Weights of a small mixture-of-experts language model, trained from scratch on English Wikipedia.
Experts: 96 GELU neurons an expert, 4 picks a token, a sigmoid router.
Training: a variant of Muon for the experts, 294M tokens, 9224 steps.
Below are experts of layer 7 (counted from 0) of a mixture-of-experts language model. Rows are named router (the router's row for the expert), up (a neuron's input weights, with its number) and show model dimensions 0-255. Each number is 128 + 32 x the weight over its row's rms, rounded and kept within 0 to 255. Numbers have three digits each.
Before each expert's rows: a language model's description of what the expert responds to. This comes from a sample of Wikipedia text that the model never trained on.

# expert 12
It responds to: Past-tense verb endings
router:105128088134107123127156111092068100118125160074078156141123134156185116111141124162110171095152099076173151116164089151115175114133155121124058091178158109156123138107098160102120123111091130148181111125095140158166129123127137093102099105174127123126148112130143141173095140131175145072161192120062099052151083062118114153100112115126084140110119042108121139124140113121175109175173039189148106136152130181073164143117156087111131147139160061124129075117110161120121193084120156111050177084177177102146133123106151178112109169089185147086180172098125101147136116191126123113154153126127121120094068128105112173094163110129089137145160139075144138156182079158124188156097174191173125157184118153142136106155157185102182120110127114151105099150147117162171117147097153
up1:065068152137137095123143130107126163103162153106086110151119189127157114107140092110152093101094131137128120117072153075114181086109122181120053109124121083101114126149148142105133154091101127073125106145065162115163139135106108117105146177135112123060132147122133108133175140176177089173148070102047123151115081143146124175035173085194129155127090113127127076121105115098149130108075128179154130183111169137155147153158076149096109134153177138128092118138109124130119133166160160093105111151177114154119078126165063156148203135111113087139184161080067151124128121131164137088107165137155106143120130080155105140137125076077163063200158103130143104132218109159109127208153147129139139132104122159145156124074151211121103163174127171115138120120156110136199169122118141
up2:121147151155131094142077163145137129204113168110176093157126187158126123171088126118141158135150127111092147128130112155100089107193115156111090104130116128154114119153126121118181138077144055143189136120064142152164112139076092109117166128106070112131082126044159150133104194127148123137124144057117116143102121143164114126098190108093122167183182116136151139126154111149122152159100095143096097150138146124054087116127151133156088188144131151115156128125181116126121123095121165137123140127182062159143096164104173105114160100098180161113130123142145110097180112093186108104136067156170050196176124143095149096113093086165128107192084123089104110093144210049095114162159064097096105134127096069128103118173142118194123142135151153113106044104138108125173163106107150
up3:135102030136144153095093170125172123109119140173067102112134134109095108146134142130119182107170071070120129139142072124148087103132095117157117122185120133181102101130124115197152170126102063072091122155126084110163150108129078156135163135094135141158095054122158128101128165117191149134191136153106113129124163109089168092135189105117142126084096050141113080150102146189094110167156131124146131190131127170135140113127153095101160086185152075117110161108132160085096178145125134164102146054095155122051094118163124100141110108128111117078092102157122108125188124100211200090141131154146123125147155141162114139158136047139121148153183118144114127193115082109128083130116151075155152138121133164101177149099102108094157196168106056120122139108110103112172152129146168
up4:098197109145090122123126171085151105158129186137155159138086110089091134145082139151126147103121129166107103139060097146117186130105144206117083086119134077167117149118131089120160149103122114153155155136170138119091149157088085198189053095117156083109119085129156157108101090159120126147185169188078122137144089105139116128090139124125127151073120092107169109104093144186148156117146144152153108116089176161076119143121115143133131175194102165128152124136118122112155170068126175144109167155097123172096119121097161108128104112100079042126162082187093154163141112094103135111160101143157190114089087135140177106152088135142103163084096136203124145088160162084210078137056127148125113081138126117152198149185102067173134169149112125115134130139149094111082149104084118
up5:053124150090137204108103168142165151121122098137093081168092146133114080152127107185143139120163102117172166151108157128122150106105123133104102120139068154128130131130102108122140137188146136121126115108071146159154191111128109128142072213051097101165139119111120126122091112096001173160074127134109147076054128089097180120199146170109117135118095103117169162123166149170116156078110068081138139115068171136136105158089085156111097137135140192145165101141148106139099153147125153131142151164105099119180148123139092156165134204165102118116150140201118112117111102150176162148136110152143123160089139146169086080140095109113148092125107138081177118172121134174134160163130081114127199138114065097154104096143106164136167097146075113120164087145117153180148125069092107
up6:119117145165171134177118121110157136169154140101143073166094201070148128134046202136139114131091203096061165102119172128115171094125069161062071089078143163105102120137086111121115103157120132139105157123126150089109138170151079145120195122125161118141189138095095137131131122093162148124141141153110167170097141097132076122122136211152165064152104100088101183160097084052173117100130050176091115140180148111094070160130150099118173066124145126118094114153117117132145127068128106117132145105183144140116100197162162176145140085158087082113099097130136088115136160172120103120193098133085057171120137163137112150111184138141128105174141121129165103169089136114134162128114141148107152157128092108149137157136105154101203166117124087110086135142127116106086118147121164
up7:099149122073166119120141046122040081160129090151074125104084152116133121162112087116106201167141088121146113079135170122175069146125184089081103125112185098120184057119114130172160099097110147115163132107098129159117099189146121102088101127153156089140083156131134140120134117109098146178133142135121152126116128067119155116165167158114100180094170107106091126077096125112130143126168132154132134141167122169109060161146132122151143144143130061102141082107147065146136158080148134105058147098147127121109135134149131142101064150107239089115176167182123185130113150109156152157146146190141110153135127161131166075108104164132084169187185145117113091137121118114102125193108186141107157161101154118128132145148140192134110121106157116142164102199080101152190083162124081
up8:150155137173125095123135119115120120175117179146126152048127128084114066133140096165147144060123107101136147067146135111154171149109162209114111121178080111144117126123158082100071114146107105121165172143078183131083071177157138098132089110162161159105134070106136075146112181123177110135163141076049098151145083091090154154093132139151126096166117120111136121136142168091180136107108161106128090150148119152101165127142094126216082190207141092142077129162127143154101143127148149128097120132125098107153142156076187132110141158157130099109129122182099115183123081182140108131126113130098181144161151159130086118120169108118127054102091131183115110118134130113118112065069134176088096140135096156158158139062120165075091100173125126173127131177136083153088064136144197
up9:142121111145121098150111111111074139154097107095133149072105141072139170153098164169141139086076143130193125132133086193096164094100198139132146177178122060113120151205097165141107135123131166130145155107153180099128106116130092126085109115106077126127097114071127133180101131141124100164117135158157123123082165095065122152163137135129126103087083104158168154112185127140171122194163077120115061182064108174142163203107082114131125134114118059156140145128116134106090130096091147100112184122114150211159109075159149065173156156157160090123149109148139124135132114112162165079128121187114057130085075151067096155151104164148128163161186116090114181106098063133089112160175172151132121065113149132131106135180129148128162116103092107126140121175146086118165109158125094
up10:122174108160137117146110092136118078121119166108074160187123169163180166134127155094123170151116109115164113135147136166112200140140092135086146092117206121148102165142135201127139050134106160141122118131125113086136126077094113177163165157089143119110123098122103149117138139109170141102129131131082140112085150136127118167133086129080128200117123104114236103130156113199170094157083076142076139070117168136135135194120106102090139129153170067101088142125090190139132130063101126143139147049093193083079142085165131074076098159116104117177116143100105180100091093107120082108154084158159159090154144154131086117133106117161104115176157077114095076121158083108112112137143186170180108139168125171148123153145092127140151070157094122171106152136148107101110098154150074
up11:137118128148112137140201065111163091134170127134130108072144109118129090111197131132132143144175115127129138140173156160163102073126122150158113076112150178175110102103066100136151108110170127132140160119167131147143128140143122126125104174069154152150122112084103128174150207170102183123102161097121097138158085135120103073174136116152138159182148127120165165109143103073236115119146057127087131089161114099086178127114202119142189080172136137071143156154133087120134109143094151123068107074163119147092210097081102101154092114133166127122204081141115086116111126120124068128090107126148135129130146111125142147093070126198104132167180170108112074196102050114087165133107108153191092171179139145183135091123147124110139117094128129102123142097129141115066112107121121
up12:118104076082137172174132110113148112143120134184106144088116147165148123097101132160091125077101099152139090106179141117145111048137122123145066154154166199119125127110161081078148124090127063130122160120157117116171149138125153097102110083169116168109148134112156169168157117146114120161114123171128117145114129122116154084156105197120075158072093118181146120135082161139209109142117098186153146158174085159141083143101192133139160159088092059116142165105109197097139129121179149117161155158098171119207125152136168145135137108125165102083144177110126108175198140086165101118080104131144125112124124118123078110071132148157113080176177109081168124079183135095102144116093136181134157122112103109176150102109152136131085108073076137124060183075159088101116081196134085
up13:101132115083105148153121148146113087191117112148153139160135150166174146149123136091178097092166159076136142097120161171084118158162116157102153160115126147143173089162138159133072104067107106139102131091087060084100113136086170144112093174142153071090163120158116110124090158150114162094152112110107132112121112160175163118116102117094078109111098045143187115076123172121098130137144134155148172140144151172125174135133147157061126148027148125181157074150129168149142051080100159142104142139151135096112153161126151110178097171063122149158111103175130042139162151183156142113102122131191093175161148102098123104120105131086127138105205107141149126126107129089142098100139154163086183169149159129109079118135096066094090131178191148122104115056073144124153142153159177
up14:118146098147142129133108142144164074144099161129150147111094059130089144111144134109144187151165127053085148136156173196153132112184151147087056100133131076097126111116082096158124155121157112126162151109076132108117145128097190099125090112140116126118167156051124144118117111098151152093150085117111196130109141088169158078124106070139068126117057092138126137172117086124138138140148106143141158168201083139119149154114057096153090108124170140097135123121125200120068146084116156061132162106137186165105203116121116124117106104097173134138189167102151123176108126088124161133180126144185111169138128211063128104057168128090143054064130128134154164160147162124148078102110161122139154112104143130082113106156110125122157130178162154110150139179111103143201166142115110
up15:107179101110082122119155127109105125125186147092078176119089166080119126119059133071144095151148129089169126096111155069090114126089072093131153134120165177150171135141186145111107121081099158109146178200052133131119131142123152156121095125138152131157119123183131108134089157177163143075107108143131096148120074161097077152163150113144114114094115155093164146097101095140091109238100080153143140178216192214118112115151112170117122113064164131175125123167129096118154155113146134142167164133198152132164144119130179113077117191147070142146168106143090142115105133139182152127091065124134176139071115133148112151157148136091172067144127092135165150060105133095145153108171118156100135150117081108121154060171162101094103078131130130108117131144123106132086167141129137
up16:117127145154137116122125153117170062099141167122098124102100138165067099142086115146174143106038082131074123094138134105239105092125168132122128134160136116185140121118134139066084105136166123171128116171110133056143158154105198157094092113063141178171114172158110134118149164134191116166136160133089120136163121159096173157201158181075134125097085068081131148109136164170153123094117091131105108151134130159137100203139124142142149173098110099109069144113141202122116096145118059094041164142115112106173103099174123141153096100090109104117127102079091112150145175118113172125117166156117112153111117142094159068137104154130127160107194094071132129090134134146157169125206110143127148140110123091144118114099133121125173218150127114139142145062148112143119082138143155
up17:113110115071133160148162149069125148122133177152118128103127138152124081103099117097080117054181114128059097126113106158090133095086174189163104120170140103108093124190111144109193147154134113182186082062121159161167169134131086115140102146129113142107089166055206163096115118174080091128110068112150121100094112020078125137097192115162116066114197152152096199160158152141176150134110105144138184180117143173111148155104113139116167133092085118093141113141131161126119148081153128183147075139115155147156145146110166102101063099074166125136101150177070119157136130110138100100139139149102167135163121107121156101091103135123119091178117128130107082149121124108088160165190157126146129106177107139158177155094136089096138111136101180133128115182092111145128168093092118
up18:141124039106138106101099118153083069143132144085138116149123115057098117135143117182123080141112057114142183142099142090149154170157144126131160115099123110112116124137171107148143145108157105137207130117178059142188118121143145070135116102167129114142095081107146153146140170079091130138143039173106121092122118104136128122082125135122118131062161088109135104086157147181157095155197160130125187101088156170146124143132223127097109169130138031121171085125174107104154162085112163118143186064170155143141118098131112143141075123164101123150084162139152174168117130078131174174097178126105099153167149145141099147110122101153102174150137117088141186114149108118182107160184168154112070148130064156139117148169110098117133132171154074121117093124083122138137091207136123
up19:108103060052122170144147078170085099138091132122138069104101174130178083194161121191177122125164173130127096125142096122089110165156104160148136140144144157126151078114095116137114110138073113131094101180177113121123126075155143080130094171157155130132127159113141125167140152127171147132149129157108127113073173117109117238119074120101050138140109181071111098090083075087162132139147089082158100118093096138090078160171151142146090125171097117089102140120153115117137126133143111132098179148085145109132163111138194191158119106109093183184148168065140091203127108187099154153146135150131114108160166128124154199101112131117076120122097098098110125098153148109108196087137146163110085136163160111076114053094134148133121170102116159166123121133155134160151121120091192
up20:149128102154120103152151111142148149158108170126158114161146093126118099140129142119129128119076096111171125130162107132097094068198153164016170090117138129165101090100117075089108158119069132066114142143087176132146143151106154129101103089126136141154093162140045124159166188117107191152121159094104129076150093151088120141127134132176115108165160150072138156161136141153148149132118068128112087133139111148064177146182175088149103161150092075123138126160113138127083183144166115137142126139145177117073140152107140119072043154159179139133182155146120092170102092167150122191137162121095129152098145153125148110191109043162097181095140145150120085119127137147132149167119190161159181113085100189134098108075139174129140106115112080092104109129082120151088172043112117
up21:112184122110123129118121107150128177128196141121124128144206128127155140072136131117090096150099126071132146105192114113121086121158089139121141050162134209222210181171109125176099143119141093107135087146146120109135098150142118163162075092122100083163182100122121183131094154116143216099092168130106110153129133082123145103113153128112132082117089135121158149179133091089111130119035115077090090055108147084085127106100187131119165120150138177151133168090076097135116126161118145204139142152132181086115151151137107130081130157155149164105107110103122060148152152166144084164153123107121103116120060103179136150087174129181104118081132166112099101146092158139135148125102122144169086153139086185156156089170098153091195103159134139127131160102098125147128120085103108
up22:159138088181163084141126094143128132135043154116053116121113143126137110129124198158095181140120160097111147126174074178133157137097156133107083099184103106150139114064172107108124178177126121110156148120097152108188116140135128142088154134134120088169140155156088139146044089167157157083048117147112100173085104063159059167155100121130091107172150092153156154089077147130134138205098140149142111131124101117156108065153075147091153109133159165121107082152133110106121147101131154127129134161165100109116117129134203095113143097120088115108071077140135174126138131209131137150102123172179078158115162081168097129151122109140150100139134163111156152149085140086099171204092114143126171155105190081108166148124139122069176150133107133095098145137138103108140157128197053
up23:108136161126140089159128157050146139145158149116065107193086125132172138188149151148098106176154133120132214091156122104064070127180124135149090119108069122147126139102113185071130137056127146117133152113143144152133108066164095094128123087124160111142151109076103188102081133177099154090154156180057117143140128140107154108104075121114141174107142185124165107134128120083140100155135075171177116137111081176118154100135118125133109091126138059115139076094074215168108205125078112135110105168151166104124122094115149200163143100075170107163094087130116122116124142138051123125084155160154161142129115137126106189093176097101132131143133138163135068129107138137145162184095143117123122126130116109175126131131070155123187156089145166141122110194119109094101191146118176
up24:126141056153175124129115149128165102136147130145108123113066042116123185070171130148201108065125144067084149184127111150074145105170164129046134139147110131145121050179068126087131100134128134163153112165128158120154157171099116121147171133161153181166095120147145135156119108124112101091149165158088118073169098090118134097152175098067156111125162106079192129074151137133155130151170141129139156146118184133164163188119134103155076175078091113143099113121155062069111097169152071121115159134048118116083132125104192083082095130192134155094181096148112094108146119073118087134111100159102143144147093159123134092173118106161146164121156158122163085100126096103151139169140180104192120115160117135140124097118082138126089106116140113128184116139134110136115136116193165
up25:101180065113143174133085066153130145125101131104134134112140118152144124149098135142093179068089142159093128083152138200116092110120172153173177118133146129116131116185119168146132099096066142153118142076166108209123120100216134066086125100151155174154148185122100130151182115103125113132117079119091165115127123107153133162142180097036131113116116167070178127116129110158141117100119125115155169181126171160130128170111146152177107132127040060094095115172119116117077176057157134145162154123101096120173185160096156159187164136112102130137162122092115103092135109146133085144183162104115084119156123149160136127107198099084177139166142130095151126072132120123123106129221151183127131137116119089091180136093134144108147129149100107078133066108135088125127077113113086
up26:132182164141195155104113110161136131168124172123166081169130115128088075074158132148093184127133101065121136107147117204131096193185114127136115125110139136106166112104171123117140145160114158092142134162192109123112101113092106129138108171148149118101111107111113188121132181185115171078130154115165173126125134060131124125135159098124160099120117065144165109130142165141134103106111127172076166149136143088115115086109138133093133149098120149163110154124107146125148175075155122085072124152107125166125060035109144075104083141046165132104156097165108141187110162156141111124147188105122113118105158187095093041106150098126156188088081175106146156108091122137204146104141144125116147107123171097157065195147140113132138149183132087083151126109127100157075151074143047
up27:117080115118111155081072105121184176102099090124115150138137145091151082142095117110151133135150121135134052133140104114075131122126137166174113155186097093149183095129070140142117131153097146153094179121138108182125130179177130065162163060137153118134127176181125154129121096090114146115159156086191093142061091065096104163101084141096181091133132098102134096208107083121123085125137115157130118073188113170098125133100169129124141135142082123168112095085159131109164106157118114133072167134133188176118152087118116105139097115165136174113180168099086125197147129161118130151219164112141153089137091133118134166138106091123078122175201101125123115098181141135177172135088182140144142095135154121098193111058113150062146093123108060126149106155120106116124090162140161
up28:113170095106091096110071173144125113097169118116122176126062096108096156136139075167151124099181116123156192129158116106115174176121158175162085141115147149119080153186108131185129148138141168105118133131140128180158153137087099091101057118106123099122133093197087105085123120145129159048106093091140147113137146131106128067161158136115049128141148106117115174133159099117083135117134162133180133096155077131110172117125130076155116113066114137191116153148154127083106117106144083135149163171120189160095068077120112086161125125164139173183159140149110109115194097129121184086129115165164145077145041150166170129092064165177139137141104100156122104122124088138182133144120094162096077179154140122156106116166175148141148161139112140137091092152106178023099109135101131
up29:144160104061121142154091151115137159181050158083069188157132101109153099118185144134079110137109120096145185127122123174152136104123127079077183117173145163112083197152127149127108099137144100158207068141138111116135125119132143135138106082132062093132163101095141138097111139139110108096169107110110117071142055171159126173097077157082106113090180191128124078088135118152135115166175065116164142110115082145101154107138183075090147126122169171167198162115156243164133109114121130158086163119156128150156073136131147152147108126072104147114176132192094112112151093095132097110126141090188173161164147106102146161134109100117151083159136101128130138153117095150085177173105167105143106111116184113144109168129126140034145127139096118111143151120127105120157083160117121
up30:095113130087119145117155136108120156130077144111131131094143092126164074117103168089067139105151151095075125142114141107112192095073152175086142110195116122182141064121192163141137079098155149083198072110104101094141111177099144124134137139202115057169159150122131138132117149094133115131087105110109100103171109098142087150063164148156150154113116150166099120173166122201099154128097117086134127122114046132129171136106116116137118102167106108145095105093072148126067122107097106138141156106108061142155159151148140165097116139182137200052105159114160146133139107193130131155133086163133147171127148090115108088141119067097117163114144062090136117135089161129107147110114128131151150132176127161151177149126179149104058105164170148139142139199173118133231064154101122
up31:116118139156146165139162162156139140138120118122133169211112131146129093194107107095165080067137144098122108099083147142082140113118124166166151097112141130114061145122166166106135151134077136160157161100139144072179138137113074156090163155161156092191128160099144119166093166190124143156135147120099143126089049146152130161208130142129106136135126032085062104140106135140096152221065182109114121106146072202109187131078066122169141169156185172095118151132109156125138159144113098131130097158131172150133085132126110111050107117130128126081136188124105148138100146119067125154170099112097103178117154106116105077164145101160150085098143131061118157109115101116149099111173083145126170138098106073161131120138132167132108114204123107107112144090126075151110087166077132
up32:143132132110156141153158146141150090117076134089121100150122158151152138134163095092189126158173189127135162199141155153131134139128154143099097099101100112186121083153210154120169079130119154049131065115120114170160117119170098073119143123159122130168148093066125129134166160140158141183138151096075152137175113159148184117119128158093102138132159171071171160117132091139142124112137092125094087092091136143149111132147093084177080097104148110097150117071090162140144188130117138115143202160145127148163128174161192135078124161089125106125103155128128099150085092146131093090168140141095122095110173120181071145122170096088137130111054158081182110166104160110096083204106076104093095133076177137129075146120151178144148119116122119113064107122100111173152104060042106
up33:091121110098095186127102113085149057051097116110109128146139088076126071091140070121094044140137161137153157068192136137147153081110096155126177155190110148118148160120099135082127163105168209145146152117119075062158099107157124119160147154143116088121099116100138117169109086100124118146175153142102172084115094087078153107113155096148120138151129146090124122115098149137083141125135091143149100158162123160123121134129054201128079106087131153070060122102140149178108176097207180119132162147134158128100138132114125147165198084152115169145151161103095175122055175157135147080141184139095097169133096119149126163082141113122126089158120138200094171107151094129148143144122116122136131111152147139178124110140180211144095135142129186161115110115150092169143120073165133
up34:113141121092161196131132130146141083200144144130180163209041139137169143166095147177190094184096153112107092146157120117143128099108114134154138142080124127098132081115125163100122072091123129082173101129186059126167172110108155142114106080175145065146107123132124121121157091090108149087174094202117117097097155100075119127134100197114102067120135083090170128154077117125188155102081166132080131100097148115127081127095170155135116106092213159087109108080098140155114099165117126094115183094131159107120124124179120089146114137141150130103149100163147141153083140135147142144111130104137142105055188113148108152109135103103093178209138118121182135096146150155097103162164112169096058117160167121153126155090132153185107152154164103130094092090073140107167102149146100
up35:149122137129097168123118211113104147146204138117145217184129172114099077117078094138090132113123136065149145127149073078174146119110023122205109113145151128119161167145113123088178081115166109122119135139058158105108094093090134115117119132091146137146108115108140055188094086107140142170114182086117160118083090108171088167153090119161065124099137091099162140133150133037054155119145053150135175113150145136114136116160146206137174106130152112180130151159079159133189119150150138116102169078160077127160124142102179122143116109105109088112101144154118080122108089138140133153135113164153139110149121135129103161162131162124147135106177125086129157078101145080121158134127163125123093172093104154142185109161173134070140099143147148174105177171170142136086122104116120
up36:122079048072146127090129160127124150120119136113133183172122139104167073076109101139133220136156095149169138143160110148178113034136111171096105137115149133127137113051131166152090102169115115100166111109158122142148142127156153092115132096170139185076130085121137095103125106166087158099126112085114131077152178093135144123110132142128177148149192087116066181101115074098196156170124158129147073179068163127144117160100108179102160172106144113155144116101135133101083143099157180061169171155132118174086051096083133106154149159094139124075099153114112117163187153182124087077092108165116126123164115125135173091115151147132102125131085156113088145129071090126095129139128136154168132143093099094155163146120168142165130180155107158145098074098129144171117195162102085
up37:127136158144140144076129135155092114181097165146224118170112126107151162157103138089104202110152153125119115125158042136095161144131148124143123093167076135146087080156144172097050104096114142129084123092153139189122136164089131159072116113188101136075132141164144114148117119123126144084160202124119091172156109140182125143131136108096119105108137095143196105155174115075141166119170135089136083182156164178127141086115169097102044127082123102070119120110107159162136094155210171136141137103099081114064091138097133116166185108108122097105138122150152068090181180165135073157171140157132128100178118138138147156084117092106100154092158095135111126141078170124108114065180099074088137089100117155146080137134123158108145139064116088146136125107132118158185101169153129
up38:098139131120131091152122178120184187150155134114085184105111091097121089117136130120140143098097060090120123097110141058171070131109090161143095095138142120097213147105155125101103126129136144132118174160114159113136093146096128119140131130137118109162097060084123169120132194141178171153096123122125127106112054091090153189123180114151218142105092102090154139115169184162150123090127087110083120089133131140125101069232165096123099174150068083076105120142146105069142192094124134109168141173117165187109117154098125158122129143128152110120187162158094094150125120156109091123057126147079131102131154183123166201096155119069102147099121141173111153130170120106181076106117153133092170126160161146142110198115178108105180121140139108113113120174119096160135158085102138
up39:105137119148116096129104114106162122143169121112160127160134210097164144151131123098141151106096137123101177128119094097114162106202095125135090154134130184142068169160139136125087064150103174150194197087070117134137163103117135140144120105105128101118087104130112129136107128152088152154114135134163119058076111161095100137118130072162133118134115067143127095178148124021089113110128078182104136146148078160086140096110141140165074186164118095101130126090107167105096143154125118130106102112117137183087087132126129162089125115127144175143099114193098160166111122137138113142164177153117134049086146105176191141136177171120069136140143095104110131137145114078083141131111180152157186147189134145098215111104134157102100189067097181109140090144133096159084094104142221
up40:075140064121142185134148106129144112167108143154157145089156120115142143190149065183095150096078117149135153129129146103118097108058103157140115165156142154131156106043092108165102170160100094118135131129129146106134204129077079046124146173149119078110131092123115190128149140131121132131112138129165196123139107042205151083164173159131121113104127106175101122092173157159075165119099098160134088085123076132147073109151192096156148111149095165099151146160168129162123139126092134156090160156143148123099094113129144138153094166123172070113127059167068073120107179187126115113092173147129126089067086146091114121122072091147108150138205120101099151175137096088149178163128156143134172171142096096144148111186138133118128079086130135128104128113104156105104078125180134
up41:144095141162106152130111134111174075190169171124139100071079176191102164155160130139162153117114113155133144147128137159146128095135184103106153158155133121159097131144117158184201101086144123132185106149147082086186142207104120052074128102145127120149112100119085154140136128162156041106109106091084100111075096088123101130114126127106096105138134161099186142087168129086197147098087141174077095166156144155104108164123141068178113134142150118111083074101132158136119130147151079171133119151153140084107122157163155192114101138147173080125099069149106149076101091130145141095090163139113116136142102109121138138149126134203128139149116147124112111203136081166067171105055129131104062162179167116150112121076165152111122206108124070155130111131122085154131096107142073
up42:104088134152077121100135091149152091135129162106105171175132124092131088094121150163107112130170106133163196164095160158191139136165179156095101098138096115076134136069116072137142139109080129215184141162133095159112132102129087166087110171189152074101106077076122136146125151159098102114095128164166122053067131112089142105096160189079137149125103146089139189156140095145144161182141193124115155068184131085161185120083129108125171132112146073164129146108132159124146164078083072116137129103170182096103113178126166176110117140111146119095110117157094139153155082137133123131125160123202115172064152116145108129104105121116116101117147096118128148206047174077123184143140131111078104124160121164129162082101131156111074107138122166106057155147110149119110133134136159
up43:139134165094106124090160134110090112152187199128148147143177134170126179201137099173109096107195053133064112133119091154135114163167125197125116147118198102146141150151045143139178072101147096188094182133104094149164115063102158114124122164137131164157091129127130060164106083137124149180103172127104126147180160152130128144115142159093132153105124126119110109116116135172153120127187134130141062061166091200196134107100120167098134130097158081146136184101145105062123085078099138167073149074076114150101108105125117162145120119130099164119104153149118147115146167135185096097133137106143098088129175114103075106080133112170098136101140131130091066111119131133139107093109113146133192108082152130151153078134103107121161077167126072115121105151155113145167156130041136
up44:111123098085104110130127077102078147175148129112084183132161172109164166105144137117219141067135139113186147142137181149147162082119136150095092113149087123191120079149109107152120103102090120114097140121159115182163129120169160113155117092149103168130146204126061120118148041174139135147112143135120088054124118117089130139086139146063120107116112142106149155110099130092150109149093134139145115175146137122166106101131110098090167150133169185175090129098129132152112122089099121123091090155139080127150079189106162200140128120134125098102130120103128101150123093116164026141117184188126122125178061214050110161113073087137169129161111146099159147192125118174054114165166111128118124110132141091092151102157172159170122160144132137105170125128187171126128080149116090
up45:056105103074145176143170076134069108143131108116172161217098164134145164124077136149128072121154140138128101206077121148131154188116111115160139172124065158144110115110175103137125120104113124135120154138136134153179161131110149135134128113120066164125161141122092154080170177126192081082141175111193152096121165113081138084123168151075176147124125129071151159118150094113152086143156134162115125132126107144067149111154087092135099118081167121087132140089136128186144069111080090148132111109163139143118060120143181111116131168144146118154185127156127100125062204148102063145165135105120053126151149149112133136148147131146110107136113093136100216122138124078121104086137151153075118137138094166078106160194150140144102097121140133141144136189130059058104086185102097
up46:122029100135128116113107090139092108146118188121148147126082110120124140131097113153132199087166124099164127114132131100108125101129119135124104137171119112175111188128110117096130112114114122130163139138203135145185101140144088104146123137175134160133053171158091163139114092120111137079178148134145164148158100109052169081098054139222083105093136151065071092139139177156122122141135145169101102128109145132169101136123167136082176150124149075166106081146122120153206143130099139149113183108199100126130156127146151185194088100114108114103084096114087142171167161152174131111103148171131181097064176100142093169077114113171084121112130090148137079086147145168140145108069207146076136127156133141125089135128112121128136080167117110150178106102170171157150068174117102
up47:133140170124130137120125151076134115107112111095163122109168118131142153143127114128097124126124117130080108137196124100140085136141150122112064132116122084162169154127172105109091044108123102172147143123113161136122136150111224090154120123117176108117135191087093129103131123108084158132126139193173096066113067114109111080141159124083103087070157161088117178118113131149070124128108129110101166146116026130059192160167225109108175182106147096114174074131086144139121166165145123153114125105167172149079103085130143157178108156125138200130149138166153117170142134114143135158119131107129107126099141086111183110131151130076092090116138083165092164113121128134166134134159161127154091169129051175134137057131173085164088100213154166134164103116139153193119184142164129
up48:117139128164160099161141150150081075143150194120118171089085137127108154104074173153136178050220099104127162118141181101178145107115053149170112127129103093126140181088090105134080175136164055072162148134149116178147070153065165129071086140116080172140162123130098110077099168171165082143182120110117121093097101079060108169096103090145147130104179101124112163149167136097123134141164094101080101046130138160096127082169160127110137136167123113106090101108121144122133190116132189098130165126160177198148177116119106146087094142147077110121175138098149129162146151159092134123136101138125134155110101121148169149140125118148159091112119155103121122207160122105170078130103106159160121104087094161138088160125155145125102158149128119105100116178131056116112143182106138
up49:097118132154116167104129190128171179136114149172111149155151139165216117135098106081151142150154101195069148078095099173080140140053144131124080158138120168077173162068095146102151110124098140118081153094089114122130139117107130166106084101141122165172138106139168065104096109125121132121136158076131122119138150169140163128113127142131092122069169061112159142121066135126167161122137089197172079118090127169102085164137122077096135157111120161125155171113126149130064072138159131162125156132075151086164137131144172139147147158146187042121190120161116109161174086116106101147127132159134131117136136111109130118146144133093112125085157167173137094107138234057080090161130125103111163109144126215109120074136116158145150111102169085175037130129117118124146090130139090
up50:095129155098145173121125131134142140108147159163133139177138169119181122114156100106131136166117153103105096132163120209099202170156161167115107111119129102109089122128169213109155143083124116120099132123126118136117169103123172116133121103091141112098126114131176117120085152176121177114169140078153152156119133153132116153070118101118094114107188099149104122155097071189173122159137091113163122084143114127103066132075147094040139115177170153107142122127068164169104164163170080176085073121069129127087146080085184141132129158099181141052148097086129104156146101176106166191170113157104115123146084102125145129122147212162029081159114096131140112133061091052101129154191176127126075097135113138109151125088121128091143135131138136192100090105112112111150139098091139
up51:175146148128121165176164066142165168147132138132158121150099193161145136165075130146106092120138129188113143124169067127098151168148161157204145102132128146195162135135099116136119157108100149114129125081106134099129093094168154089193057113100164116139118126091091150185057141121100093034124132163067139108130097079163149098106130127109162120161126097120136081107180097197111154105111151150060110123144084120124121116135054126121139150165116080100163156113111141140106146102109154137163121149115112141120127084120141150112125113173206130129120134048128192162159137119159067127127126138095097132123153137140103155097114093061117161131113201177098091139188116162071112135112154102127129105166139138135071154103208136146084125141097169131089136152145091171094083181033112
up52:134137112152134105159133144015105163049114124158150103107202150106117136137149116145111065166150123160119154119184123176114101081099054164175087115156173105094105140119107151141105146142123141133088163115102136075139084137163116100181138113098148095141112130129122043128088130121082100132122151100091148111160140132144103129129167093109124115116104105164098082110163145110118107204156121182113180133096052084119165187103244119152110122102103145119135073121182141159115151111085118108097131126129083098125137083175056086164103118090110128116127158137166164120176125207146119200098132141152156143105108077139166159155130122097101127086157169132097198169089120129167157194169156104165189147129132138134182119114123182116113134152127167099168116108138117159107134075130117
up53:116096160086178126165181135106108091126167087101169132115112099133184149136083116165148157159107135111139129061198115071139136112119108169140112163097161091182103107135110109129120074167097128170097134183128049140161124137191128126091117148142182188152163130097138137124130133173174126097170138073134144149181087188122115115166044150163115139095123139072103151134159141156134119157182161136153123116129146098099145186144132118089113145134138090122096124072128125156080142108091138181097086133117060086163094113132113096152099112133142156119212177141091112136136110090098104168111147210123084108113074193166139126115067117087077123083098176089172132096140114178118122077114084112110154114106123123104047162157138131125183158170148100177116139098114158127188122072106164
up54:187126164141187127116096130150085130157164105132093121123106144141109127136157120105089112109096167172083078120125155169143072170127119121181085102187155150135132103120176161152145103110139135114117085117188097175135112115113157152116187206094156154107142096161158142122142134226112139167146128080078129144089147158091130148111154081123126106113185088194145127123160174153147150152094078114118122076142121138097092145119165095114118164103120192090150176122053128142144181070126121175078165110114163071122109132082140163112094116105102137134152073110133126122130099155098098141152051145123138095104079031119171129143146108106081183117129107159131138184128066133098179201168077186140135184152145108119114132109091119065082140069126130102157117078104099151143177148114137
up55:137168091104121161128185141100125156151134143113077102119138123187212102141128065140119183134190135118157131147184143119075077073060095108083089098139120118118090167070136190103070171123133119144111159157115125133174150109161169100066108138156145192086177120167093133090111167143103126152099166118158101180127097142136151127097142179135116168084153139121138146120128167114097102121119155058076128145165138150086118133117139060052152160098099093123065122142132135159061125095149148161172126141147154149180133117103149139144111132113126129153186172075112140146158113207105183160130092132131060110119097083131138139140083127107169088153113136097112087150172071104137152161142155183132162146149155106122089101102158195185144100083103103173102115162072087123105145096087158